Below are experts of layer 9 (counted from 0) of a mixture-of-experts language model. Rows are named router (the router's row for the expert), gate (a neuron's input weights, with its number), up (a neuron's input weights, with its number) and show model dimensions 0-223. Each number is 128 + 32 x the weight over its row's rms, rounded and kept within 0 to 255. Numbers have three digits each.
Before each expert's rows: a language model's description of what the expert responds to. This comes from a sample of Wikipedia text that the model never trained on.

# expert 54
What it handles: Mid-word syllables like el, ol, ro, il, ob inside longer words, e.g. acc-el-eration, kn-ob, p-oll-ution.
router:082112137167167120138112138144093106079102116117122121156184140140120151112156084103152062107104089135087139159171156154126108137174089121074128128094171155127085133159147184092194115072149100108117176085086142190131027095088185089109140122136138158159130108073184115090194154111074164193101106158132144109115166191100095061134115144151105111122114094101100104118095171081172106174128163156163129193136122175172150119119120140152148148134162132130191163160088107127077124164081116140088128085077095177137144178116188102137138067160123084156129147122139126127142132084122130127087124136104134143115139128140132130121179198141147154077170181105104117171159089174152097152098
gate0:086133139141176143120140090094131150120161132132144143083146158152127162120138095146130069137122203138079176140109102170233199141130143097083124140172120114137083119130126180108137154098126122177135106135157105125126134130174112070113125151150108130117136114124164167054110169130112106136109091136138069111150088162092095044106189117180117145149121177140149103116105093121112158085157122085161157208136145145118122071128073183155084177170156074160059094176174135132139087175099152130133147129135134123162150150199115154145168115147093114139143136186176119137132130065126081148070182131100083140102138099158158133142170105161156168110180139130153046156141134158141100188108
up0:086111149079137141140112075169125154141192136106134054148128111144134139128154088095136167147153092184135094090083120065173143136167109137161095121096105114136096102115083087144180154068140158123096070128117081177109127189102049087141171147140123178128081067169132130124146110102148130108099155153120147145162133099139049084180137157088187126160106149113106125134139100164106106101092096153159128109065118127097108127165120141079156134121140161169111130129150190120131118081175151143137124119127119161134161121117125176164111157081082122100177081131094104142129187072209108126142171100155171145201091108131175043153111092121127108134103127123113085191147107047128117094134
gate1:104142034200158116166081145117145130122111111089069103166142096176111131163161113131147081150185126158076131114101141139085177103137113091120070118206132166059159111144110131107171097130180159072145136132122086210119099118134106103120170055160173156112086114098139148135137140121127110132130167154123174144137105178132177134152109140079142090136129151207136147096191153134124143116155138117102059126135101129099151162089164129127165159087094136074147101121111154066145150148069186137144143142137108092138088209089136065146091092134113118164147097106173177141162141101144109159163164111105109202116134122099098148113109170125131099124112157185097159115119166088136078127083
up1:128149205067115145157135099112164128130123155159134154090100134084175062132124105132083188078086168121134099176141114085202088118147119151121185151139139100206118160166128107160140120092118152136131098105184138055108167173126150128154115195120092156145173123120118082129097102106113120093090079080104076111118114137109105155150141157114094196148130133031121124121097073081124131153051121156148128098122144082178082076151095120113121094132140110149116154147151147163127079169126076173123120131126149183131151064139117209116135130080146172131172126102082092106112107175084153126117111152103182074124127115149149121174100102114174110168093109095149121159086116179107156097145
gate2:130137102147117128115121141128105148176077114121131059155131126179067142112093147083097127127158149067108113040154218181170116083110159122076173165173119131157121113078065085103159157142119110129099166139093147110156098101099163127148109116142156122105086134106155141140135145112164073165112195163165160087099142143130136082123122137179106081133105137163147137094135173108121140143181158185150129171114095165127117114081155098120147115177103162135187139137129152111131082150073168113114128111130121122081075152121149069121169153078094130090153179156113137055128107099148128124158069159101076141160165050128094175114132151151130078110138189107075137132114047193134177114115
up2:148126167073116120129103140142129114166102153176108123114219126171102151146140105100103096187078104111125132126139108131142116062126109130059107109116114116140101145125133138123095092126122090072136103161202167119130163144160144065127088120187047110131119169120154137141101098196161152145053134203141089113107112083086188110154164096121067135105203123138149133123122127134160162140110124109127163119083103093142095144146179175104094127149111128160109120110156103156093152181054176131193080121114113128128113172160138127136133136170193110142157218152092070164118164182176101174196166115086106133122121093126168168119151122169130141093084153180121146149122173161124133140131
gate3:139153199175047138143114131148109122103109079069062062064177125104082138116108153146133089076103217149091134079181152103132112169146104142121137128099134151141085173145142145125179132084070151143163055097112114105197137099076124126061188153112119159085114124082141212121162093098121130106089139143119098142098170153125116132129100130151100143097120105160171117165078104086116091133131121114114208149112118176125144109096089138156085131113124093147128113121134123150119128119154164130114116139122098111151103148140145058107149080137107112131094099162108138112128133074092154134093176114103209110144142100176131124132104078131131096156136224119091100137134098216135116178139
up3:096095125134114167141086062132162086097157126090159173098104138093176087134186103097174176138123061178099193213098120126106191073131154139145115094157148137111143089156123111162117140120109169101135111065120119104108137102129091090145150112157124158130149151129117095174130091190163158162089095128101162142147100095172171117106059144204129126167139128132127165122115105154136155065152169105123150161111152129100138128141113128190117144152116117146100161161085098121160152142225194103141127167064115125160113091115160145170151131128195088141121165141150184085137096094132135100124100085148074174163114188151100113174107087099133086135169089060104116147139125095093071110113
gate4:116164098173166154149141090091126142147136138166124175199089061113118138166123173156125124143130138127120069228170146105075140116151092083102214146192074144073114163129122121139166119049128155124128078152156111110117104111064152186124090143081093099101117223135129156124122140121133142129114140133130141142123122105115090080176095123127130169100134149146099131139184141148120123126140128127171114133195097104119134098068075095103137147133136115148095100060108167156073139200045158130121131164181121107123068111137151134107120097114163079125146148081123116051116125120122149130091187115169069110119117178085120137104150111102141173152099138141173190110150107105175141107129
up4:090111128100168172150148126131172102095151117201189081118120041151118163152178159123150151073077096116134124127105141133151118124143118141155174141163192169067111139107176148146141169110101139138096156166137071077147173130033170147126151135134221117104135134100098199100139063145127145110143155068168161137179095122166113146124085098157139129176141155137142185141104119159115122154091179157145151124116171131096158132117112146164114109113139065118107136082151150105112182201107107121126182102098129139122074170107148152099147162174152140073112119077125142083115100078118155125104156097145103127150119111120112102114190176092133153135121072122131095072118066122210119149146
gate5:148158146148153128105097108075119142153118105131081117136159170145085165134155083130109045106126147150102129162210177139093112142149158110031131189144140110168135139193129132163174078177095159135168091119124132150132084075128128131147166092186092154194144098109081126162092139120118118148122110193104145131137123121050095070156133118074151128111133070112135150118108162085122107140102132113110066148101117106159135104123100103100123161114133098175125051118103089122159103123092203169094130161132085093181153127136177153136136089127083126162141116128115147111117035130109118106144183083091105130183127110146120103207056147120176127090154110111093145109145095134173076109095
up5:102140140125110111141182111119100143105173127089149095140126156101101065173177097092134183067118096112148134122098160138153152169129096161139136123107129101101159126177125117091100174090134096110130124112143144127072078195136126113132154165092194115100148166135119104119150152066149070117172200148140169069140138142139154124131081168111141147162137154151162116072154117117149063136100110131159096143150108133118174163151136078130101186145100163155146122157099139131031194150115150133189090152118152177123172098142131120104122175171059151120132062128152108169124195091178067121167129141096086087167111128070113068101142138148104113138063189058135053148129135118158134111141
gate6:093145140144157090135162109062113160131132179131150095079116119061119139151145080109162159167077154136174070180190190134088128140108146139100154091075155202056145132134117119070144131106156160153172130175194083088087162149145100115082161121152133149145116085082111114130190192091129149141083144124114105125071121149146127164138119150182092068146147089147101094101098105116141096140185131106120139205149108137116063175126117102122138148096176079133197192103112102164166075073093169130087144098147141113128138129168181144106159145116127160144124174124055137157144100101083134099103111099144127100154144083137146163138107147137154124093132075095174179126155146164133135112141
up6:112145167138131136171136130137151159045123192111096089095146118034127135158106124121123169126077098217152117117168141133117146117140131129127149116119133124127148180141098178111162131139138074067146135141145146046134151197135108113129145154134180119090093101106113155108160148105184095067076151153111100125064082135083136152154110145142121157127093098084176089138180115135172123174163125112154196114132052161114145139154164107097162095095142090160180120121161100158071159073103118084103109102153142103148093163168146092169111193197095194113101109090092142093137119084070078204115141133109093150153092098167125101119127170141081154135116123107139132129117125078108137103107
gate7:145133118137113132112141070121122077100134173085062106200164119050120071120123134146151108158154142095078129093094143138134090169107098144110178109110108144151136119102183204133110140132089064100111128136089156112134107169134181113088100102084166120071115098109077127084161171138098128135117107169176091127146079143164129058164138117117163164117106148140092151169160151103214063130118207113127171143102140152098102096087146125194104137131158124129134091057157103136127129126110212087096085155076178126150126142086122136154098141121083126127112154084111119166145127097101126127113130092069129122098156179115122149180177165109166166089050135130137127128110183134195135148103
up7:092102129125070094105122132069161180158098129122133128094086133076157152131171136115137131068167173149176117186116067088142182157159118123111112166180130123125127175105123113137119119095119085140110134128104093127105133085160114135102106117113077127131113152103173093126116087157170132053170074080098158110110129145098085153154083126162075101107112100156160105107140087098119140128182128109069046171151087142135167117129092172110137133061104188122099135100102118154124133155135142112095089137127089127108143127113169144056174038121197155144184042167103160149135139143139177090098156107124102130066119151177229130154092138099138148116098140079089111108093160149116160127106
gate8:100161153125152146115163117168126122104085109122078129196135068157127114107145115124092086128096172181160175120190094163197149091147104095153103140116179128065072185141059157093140094170144141159219112142165126172164076131102167101102077082147150140119078187109108143146078107126127196136175161134161136143188115158085158126087122152134153117112120125119161178147130135077101138190179198092087090083151143090156176088145146157132181163132123125151173124142082113098151101143103186121115128106115094207097139128130154133113101113106052097163138133181171141125108112098107172125160116139135093097163148094136150093117147140127101150144165146108096172138183146101135106155123
up8:137100117145126100100101195095116102192182108161122116104117156130123100137098184099165138096129109080063121173118180130138168160084166130118183141119086079149159118083186115168114132051100113161115154139163105162112160099185081121160141141152118177149159081128150095106115078113143056130069094172122130089086140114169104107147131129098113125170188149147164123114141139161097136093085084150197130149155136156116067125133159125074031127166102112111130111160150097194086086172159145073122114172114166106106172140096124125139135141153169158103146200146075143143129181161155153172078133081136122125109166132138070124153119109109128129071110164155161162168129093121138121077165
gate9:130115143193122109090122122107111133157170123158115083178092137081144132158105080078192041093150086155128095130138150165130197201130147092108158109131160127101131107173198186061166126137163132098136070145117120098141096166125117131112153119141156137134089120113164170177190187100109156160137112050119086110134097143112139094139160156094101171158139108134186118130122122128119091141151200093084151175148085125165131135163104137162127134193144116129162171162098146108145174155129176187123159099057133097164179161147137155094055097107115106155124151150097136065158133122138093075104139175097111179097142126094147077119118135159134146153085115118130094127042120101140081111111
up9:092130126101130074140125105122200154100146122106148171112046130111128099116126129100177063148144121121166081150182174089140137130128134087165106158137109134137125068088138207096133162122184091152134108106079119096126085133114087069088110151139110139096118103132142118095136138116164147084170133084072194148184063129125110144201155155103131149129136140117147163100101108134120133108164132062113170212127119209157181121129170126201115156126166109090116175116128157129187142149144097119113131107073160169081147140090131082106055108119110090129160157136160131086109140104097097105129168086122174147149093143093121144106099098095112190041127086148121124161088169126118191109131
gate10:181127084177150097149070135108134128118149172097095149135156106122065115170109112070147074129103141091097159122163181139137149106155118125152141149157143158060113111150090168125135116139116156105144154071115102187125046169118178147097142108134155108186110166126169164115158178194102133121120128079121124085112150103096104112181161042157121104170156098164113217076136134121151159170143127075126149134136139078131191113076119140131156136163098143180218142149113127096137113121081184135161092159085144143156091161104203154088113104131146086141138162095192095148168091151133090135139103121166079120095110128084168109144122171169090138178122155122151160105125163105086087133108
up10:133129132077138144111156091111047160144156118109158143076163140104113147177123167167126112098184148180124130076052127130146118090120110190130107113115133123150127075142088054178096166119161054089125083125103161111103175155152132050155073124120171083125093114168129131114093132132146149133099135182065165193078127122110137124121147179156151120199136141109146095192109130100191153143117105179121140085129136146115139156162155118163140120123170171160059164102172170106128125014138116143145145094138142111111117153139104140125169180101113137152101178137139127112134116147117133166115120119071169137107119101133102144096190141149128105086075033133112133126168176122104080121170
gate11:135132150160148113128092131077120163169097108123118084108174108136128195174129116115074136173074122090166125167156198127159109120126084177135089148171089097115092164123145176080163152128141114107139120101120110114155099184091204123095111116108113128143051147030150100125179183122033124159153065119073129070120097128118097110149091118103107124130137100125182108062124068090143159165149165127145100128128064105138170112159110151121141075142115079118175120111090118112096172102076179118167076118122092138114088161139174145115109087170089106116122114141214151141165108087134112166122140106105115132154099115138174139150140084100089159125138097192108156150184145154116101124146
up11:114120122063097072116111115089133142103148058125119096075146077097082154151161157110099105124138120111121125169181139130127177151139121171063093096174098084155069115135125158121158076136145126113165130178162139074085083177127124170054141077116134138134120201105140098113125141107100102156166084145116116112038175182062077129168113105135144138105116062144173111131176112108182155137144145114078140089129138137126162080089100124099156144059137143117110107086106141157139161092136154110141094125115094169164170118081119133115143122164123080183166090055131156140114143068171182151136111094150089109167109119138219160163087152137088153123149132094156136143146132104153109189124
gate12:119176129080123117118089148101126165129114102116095094117193138185112127049107093117132111137103106106027143182158163170124144148178109162136130131133155112133152133139112146126167147188140159099127135169127080165090049163115152130150173141138135181094114152091183100065188147137117176116153142123100072115163140139133160074158198131101088140158123135155132151092098105109127084119138160140167053192142135157177095175135112115196131117171158093174202116169156105143137168179155172147160111111175117124149131174063101131137166090135133075123114082096157139118142089084159137099111150090136134080088127109155131128140128143166158137167107184141128157081134127150197190162100
up12:201116115136171061114056170107162157144146110141123156147195172154115154097146118100117149081105138095120121185148138157132146105173153134106150168137122132176156139090141178130124137133141118107069088131169096096072063114157160153145115046171135154141159100177123137141164181143107143152051138154077094075133131102148147067108151114116109130133106097079145098138138123115104119124118116143143071157162118090131124131146120208100122135106107118155190140168114112127167088141148141113165133098080178112147150128081149122142112095144115124080109104128158143052156057163159100222152145074134100101091139090184148145073121103178174149136093105131109139120082062166163142047113
gate13:179162097171171107130113085138098089044078170084066103144170135132116111149097138068120110125125128123143067093121152141089141107202079134162155165088166164163083148157129199146108156148178132125138098183104094151152064051123130092097148112158135094111101120103128155132170102207144137163153080166171138110082154111129162124188125147159161151158167135136142095118138071135123138109149136166149114186104189124121095115141182078121188093121163111150176092120153086155100115152117185162119103125098094101142185112093104126066125126160122133087056172103165095114173103125115133111120183146141149126123106094144121161112158150129103131104121156124098125096200142111170108124045
up13:083117057056096165141125143147155146171142122135100154172096056157119117127167143168152137160123095113096106140136142137118138138121196121125103092149086114114198109132155076123120125108108103105119081103157131165123177198128150166176106113067173118080118112136154140083093196114142073100101141064149131114171134155119074144117109114135033126166101097092127199156158154120147150127104136121151116111188126097163104085113074107155099128157150123114131216108144139177217163101138134137164187125150158132117052156174158096151099096066094078119145090092159160137113147134111089141087112114113081162138101135126112153177111091148148097118131161125082132157062149139099117159174
gate14:128128153100186138173141137122146134142096167107130091084137127201136118049092116135198147142100142157137098165121113157130065187179120087162080141117127121163154097062114171117181195119148165121148115140090135181123112089031171169125125069128137085149099100167106148158181187126088072133152104116145179143107124110172141134089119104180130127136104121094114129061164111127110158126148136124086097133139147124116139095148181143124149107132140061199137173099111072126136132172124181119103176122131122204133166179077179101079090080087121131106078121118193155170103150145134116135083111147141107097141161168147109116112124163117082169117163144114149128059154139169116116104170
up14:155115210106104198123199100155062141080124086159146087113095142126143132143166094126141099172103074142124104120146143129124189148074132165115170113145120147138125167143153104102103126081099119147149163109122153082168159143143158139087109147174126183149141164166040185155111112087103124130133163145115105056123092134156100123083173140094192122125151159138123149154108136152159074091069103184154164119133138136173143167101138120164142113095132111089133089108075158083169171084098077147146104143178107062126117077212100124083171140087189129120156082109089127130146118081120184140078117127156076093108136148154141081118117070177132123114141095167131166151172111115110142150177